python train.py --d_expert=240 --d_shared_expert=0 --activation="swiglu" --router_score="sigmoid" --routed_scale=1.0 --lr_router=0.00129 --n_head=6 --n_kv_head=1 --attn_scale=0.177 --init_std_qkv=0.0268 --init_std_o=0.00435 --lr_head=0.00788 --warmup_steps=282 --final_lr_fraction=0.0
Below are experts of layer 10 (counted from 0) of a mixture-of-experts language model. Rows are named gate (a neuron's input weights, with its number), up (a neuron's input weights, with its number), down (a neuron's output weights, with its number) and show model dimensions 0-191. Each number is 128 + 24 x the weight over its row's rms, rounded and kept within 0 to 255. Numbers have three digits each.
Before each expert's rows: a language model's description of what the expert responds to; "comes after" lists some tokens at least twice as common just before its tokens as in all text. This comes from a sample of Wikipedia text that the model never trained on. Tokens count by the router's weight.

# expert 30
It responds to: Word-internal suffixes, who
comes after: " |", "|", "(", " equ", "ti", "ript"
gate1:143108105103128146115128140112136124137149110104161137137143158137101098146122117160122145105143141087169115115150117125144157126130134117144135158183092136124127132081105132123127140128123135098062170136166136121145111136129116117117112119112123135144174116132153085145107113141143113142105162084118137124146172096111180154157122126139125129148088178113123124103096143077103091104111156138091088141115143115081166152155142111124116059136121118099142140118164095126133119142073139120187121128127120135161103119090173120170127126099120143075120141149117124086099132150129077159
up1:118113111065122148166149100154139081115144182146127130114149122114134126180137119140089136138125173087117116084145110137155140139148109109125131122113146124123132132108129127117134118120150138119110140117162118138122123150087122116138067104103117149112149131122153135147127107124103130156134097135114168134114133142084096143151082170088119121148110126191097142123104102115085122073121139121162142131133141088079139129145113117138125121132103092097141136095104123155113109128133060125128107115111125093171072089080140117110105111094147148086116121089145134115135185143103101149
down1:132154124127099123128109152133154143119192122158136110126113136113099157123101144102090146105134116144119110141091145110144100114148110112161093106138162179079107161107149155110152131138127150073158143127128133117151153122166123166141130138138080112146093161175156145121120136119127120104122140164176127131133102096138142125163077164132118086162156114124143164115150125133100137163144142089093135142138171129076124116141161120124139172128136108113078133106164134148124143120120103061124163105139147133114114148152196145140119116128140145093157160132107156133134151164121139161
gate2:147114139123158085153121143139129126113156139151099154128101117125110119112137148145080170142110103108147107151115097180139162101131140163164147136145078091103155134097154108135146108116142120094143103107101105143122148152146129086072132083085131105086132125149099089100142142143143110128148130101129121135131119136114115156148135155146047137139108094137188153112082105161100114106150146112155175092117133111172146158149150131150100098093097103112108141115122090129145118140101121116165126136143134093164108102122110117147118151138143076118127113102163124120097141118115148113
up2:125143156131151142167125131119139128099122151156121126100094089121129141127133193163104146087079135085136074123155133172164143136123116158140123147126100091085150156102121113136137143108145093126140128136156125138168117129143061115092144167130093114142157077117107111161142162168137125147112138077135105120111108137105141117123141185129093125171117127133159117107074128139125112119138128101151151076114103114147154107144152080094153119156122118113141122083123118135150129156056142132126123148115135097094117107105127134121136128081126140140119091122161100119114127117119153104
down2:106109125123134125143152126170172145146146098161121139119176119072115136137115128107131141121120120096146095121127130127153097117073171150114138128114150111081162147114120163128126143190135115147141139116082151078139147143112091130193141143147131119150158112151138161112129149111120108120090131143157142155135135138122133158152147134118148112137102154107069075098129123165095111107096097102090140106167133122123136127137112169109111145116133123128127127113116099162199119111121127122123161152108159090148144113134107112118101078090149150064119115130113111127142141115171122165
gate3:127130119141126093076111144127145142100099155127160100062147110079134086155134123126115147148144130135121134121110107112158115186154131101186120200177114144133106130109117120122103110138096089106124110125146163112158106114092115154085178149112139143131144139129120130103179125156098124144121130129131122122116112140136183147109115115089107121124156111102106120121121126054146114115194147168111108165119160120136137139115130141150100109131155165130135120128133124118133164115132121126151172070150117140155182118131141130131113114147131107102145144149096100137161118134167118110
up3:105117105120101133133125089155148152172137146136119132135144115122127133092096060123140163147096176119117101127152151154102125135121146130118175104123121153141112154124079156125154110108129087161164102139143096126145134142106101138160129072148149138111075136095110081109123094122121096143094104149096112086118148130134151103139106115142094129097111096117164101149118144126110107090098088131104122114177164139153128127110119110132154101136097150136135142150132143118111126110188101123175113120089129120121129079144111136101121115167097117149088149102134144061119145100129117122
down3:085095114157165069127111122111100097124177121152125155128175108138114133133107148164114118110124125118124146128112135136116096157120103103158105097162103153151139151071140135177097108122154133130111115118174131129113101130140154096115048120124131167166157130139116128144115147075131126119102143139112143159112129096131138108171128159125135089132109114088130189149120144169134116130120164106111129133128117121111134076112158160088110180121163115140108097107114108128106104141092095080136114104128080107123157134151129161120154148118123154101118114128114149136112104124144162150

# expert 12
It responds to: Organization and place nouns
comes after: " the", " of", " and", " in", " to", " The"
gate1:145145096124129137133138094160126136139083131142123128082141116113055163109177104140132139110122117123108101110127090168116158105128134132124142124124102177154099094138110104112130115118142134085120112133135166153119126147097156142112117116146158152118166117109109130137089128158126099135131132115127116095148109167114129100123097125101100166166117144133122148121139067135149166115123082118141166115126095113142144121087089138094083163094139120133123108081122145134081143117155113145123094158145075132140149131103100149142157120074109109149147113137191135128200146130106125117
up1:137098123098163136158125121144138110129128144125126136121168085144097163080170141103148125104155149137121125090112090134163080132124160139092115118175118154117086108128135117145149152100145129080122136100101127165124131147124149119131124095140121123116089130119121096129144143159127099109159076128090104128125119100096136084098125118175081176137104175130099103113130071145113101115144142114137134172131111091146145136104124122098131087162132119133140180132108159120120137073171143145131115182130104140109121123144120140158148110120145153115158121148126095110123175165121174142
down1:149129101088149106160132106110130137081181133101131088160125109144113134085168103097128131121178156148112143098121166161135101119132132091159166140138161127080157156126140141137147128112116107154122163091115145128093154155156103106156136173148107131112125145112104121093128126152167102126111114171131085074141147172117108096159104117091120132166124149121143127129162112194115117173150180118114124131149136131147100136095123122100129150113127146129086092155114138078133109108146125091161108154135154133174153125125129144138138113122116096119144116114173101115119124148120128103
gate2:140144132138133130124155142097091147105145114119075109127155131131142122126082133144128129128132113138168105125129116169100142138158126176169116124122130164097158109107146170153095105117123137090123165168156167120131106133118069131159089171104181174131145131107160184075136109125155162126134113137092146154125098138097115130170168187135116129143150182126100139116083097174130138153122127177093112125119118111114133092156119125133160164125139139121124135132110122119121141111132122128099088151141117140137124148086148152116140093129178132082132141120131098119125108113092142130
up2:139118156112130125159142125163103130170128143126152120143118126106171147168122097116134136138144109114147091049130131111139146140131107075164155139114143098135106057118137155162130118174154109119116121135147120064137048128103092090150141137110181123087137126136133161114102109180126140117134152133160160135124117150132128116136141076102112140106155144141126135089122103098168095177149132120109122118143158102115146121120144113128135152140125104120147121133147105120175116120118104118160148131168119099153127165127131115127153083114122105081104137127138134122118120167121115181
down2:098134127128107105173127129092145094110135110119135147176153085132172079115123107121113098131130140112093113134128139119122161136131125115158060133090153075165139149120152145124121084115137125108113134114137112085102118118140176115109087149105105076107140136092118101169185092127169108133124121114158150137135139109098071133110136165074122123105107063118104104094110123124132109160096109141085117128116159143138115119141135113123125153097075131117103135115099087145130119115132111128153132102130099114093122144136144108106147055133106101130124138122098126127121131121125130107
gate3:129159112150109126126103090150157124147143130150133100119169134139153099111098145111112184180152174138136112126115188108116121109137156115099173139153136141122109128108110110111120093123059094142170107143155136129117103125108124113117156105132160072143125100090102149117133144110111082124142127111095097156113111129088156123136109061204132139149133134113134124177127106124151105140096055111105095125153141119109137117153121113129125167120094138128149098165145133145092102112122135123136117137098130138121083143128126122159145111136113142106109129078173127122119135128146122145
up3:122121100137084128157148134149139138102101116132139076130091105111149135118081135157111147115127135132087094139134139084134102121081155127132122136154120114120143148150151164161150128102180140127105130155119147112101165138132119115148146115131169117109148142076106124153134118162139142116123102074099118150082101114128126126088111121116196127162142074184121169127090126115083139110097145133123140151142141122159139126117153135143134135146113141135112112097109180124150137128149156088107164128140181159110105167093142124136107104088158122121183134115139115114098141077099108120
down3:113114114164122122109142134146205149115128126151135135177078181107138088136105199134118116086118115122128151079133126143134166108132157151146100137103125096092148110153127152134160114184153133091134118110142144147138128134121169153096131129141073088126158107113154121121134154137112116120143126100161184151100140180125183104117130127119142138086096112107103131109167140115098140133094145124117131140131157143158105128111105123122136175113128132119151127145125086130110097119170137111088173128165119163132127106120140157135156139144125183114108115105119123140143151106105118107

# expert 25
It responds to: Heading equals signs, name pieces
comes after: "\n\n", "=", " =", ".", " also", "W"
gate2:097149137143152092122130142161118098151142140125111145130101120101093146121131158144128105157084104132101143106112154196072160153161076137140098120199141134173114104133086130127099116109085107128095146162108118079100146147149140124126125096080117115110164126115109116163122143123112122081150151117120122116133088139136129118108114116116119142120124091126110125113115123127160115138105131167186091140157148137141126118105112135139143122061095109150155167134089148114160130120105124126149126107152112171112158127123110115153140139092078149129145156173126144127099119100144156098
up2:154107129147132114092150141132111139174117153122139117110166138146153158115115127112109110111156090124197124140160123125134128101052133159115121179103135126144084141153155122141125161166146141132142079180115128120152120103129146100118127162158186110140105153147141129127159118123098125138092119144118138129120102141150127123145165143126101119132109094128185129104170120142115151087127108151098123150138114103119134140123149149137113122146148091100134160142120170119113118114099114110120158134121142079159091139100087093094081120131146083176090154116116141171168114150136157114
down2:115102114123083106155127142133144076161135095118130137059106141108110129140117120145153120124150097129170109077147151154115116160164156137139143119098172136143130164143112116127107122143170176118103128137145145091112109096150119150142149094115107135134157103161144175133142119092146105154120157110124083118144170087166149165137128115130146138094100111155139101132095117130130150141130145086116106150098143168116101167103097117137114124097127121105073122131120119163115114098122110163176073156115115111155110136134091117128096128153141156135175147099139150097118100090120137105
gate3:117138123064174130139123132114114087124093130095106112121078140155129133084119067138116110074117104112129099105137156081122107141133099150117127096126139152120178083124123140123129109137131144122152107141130112157139113093139105141131130117110126148123138133136107130135082133117080130137104128127125118118108123151170121115145144170131126147133140146156164177141107112115115119116167113111137145150165119147119127077114129144109134166132165145133137182122101144115120155141114159169110115039099133184122173133094146162136101153107108126115179167178141157134144132126156115138
up3:098153081145158116138119104124122097141140122116109122109095092142123151116130168140101135113147116110116176128122141152168152140112097122173145143151116089148135130138085122134125139129170138123137142140097135123193139109140123125130112160076175115099156192112149129127148096119090126166141136154136100152128108159139130137114101102113132148134197087154072161122090096128196142092143113164141129143145143096090153122133075137094138134122107157101083137120125125103133126160096127122138121095159134129138122114112118093125110127131154120147169093138141125172121112088138143123
down3:099127121102127113136115125138124112164100111165131102146097137113148134151128119099116179118123111122124158107127119130116146103108156101144088152081119125105157140125128125139168091090141108111142150141133101099161118125122136105151151132118119161130113153142111186105166109125136147150126120105128121131110125115068167162147114099140103099100143092117158109094134117141060114145135138163116167124125134108141124138124144121098146122120112133063115118103109104250118147100135129155099167080118127131150144122145116082141143090152115141138091108124158116116155141089106129132
gate4:091117132173097127134131152118151121110128138179109108135187116138122108129095113118122101097145126164082141138115107132150153093126131137124103104131071138190130133116160163125147131100093129130118126146105123124108165110159142084132111116136182128128128142124136169146080128157194102093147143125116117124103134118140113132154144144141099148124135159121103135150131133131112104101083147141136110114131162159136134141143171110143113106148141119137154106116098130123093133127086135065171157125108132094091110132197155152133100138129117149155082114095104129092141160128115083170
up4:117138126117118146106095089132163132137145099152154159107133174134081124115126147148181109129129186133136112139127107139116125148137143134129133115167132132132105107132133101124122183139139131137105098154127119090121109146108101081162117145164192107136099114170130151107160113120098184113095149162125100132129132089134141152177129179117113148166134130146113104152093090153166126135111130105124161145128142121089136142167151135133111120137177100120146138134136140145098131115136096106138168135166118120153108175124095114106154109164141188173143152103144109118141176164140113141
down4:105098101129124146159162140140141147128123092125127133100153117102133162103175141141111157152121144166156085097152135164121112103121135113124084129109096152126157135135146163139120140097145113135129123095119148177137114124144141125094142117160096150113152153103134155151155131096159142098115116105159119107125140099088134166123150116125120145166088117130115138108137145123119176141102182123168154091102145134172132132130116108165106153134100139095109160077100142148125127122119127163186122156110157128174125118176128159143078069122134130092096136144165089078126122126090137127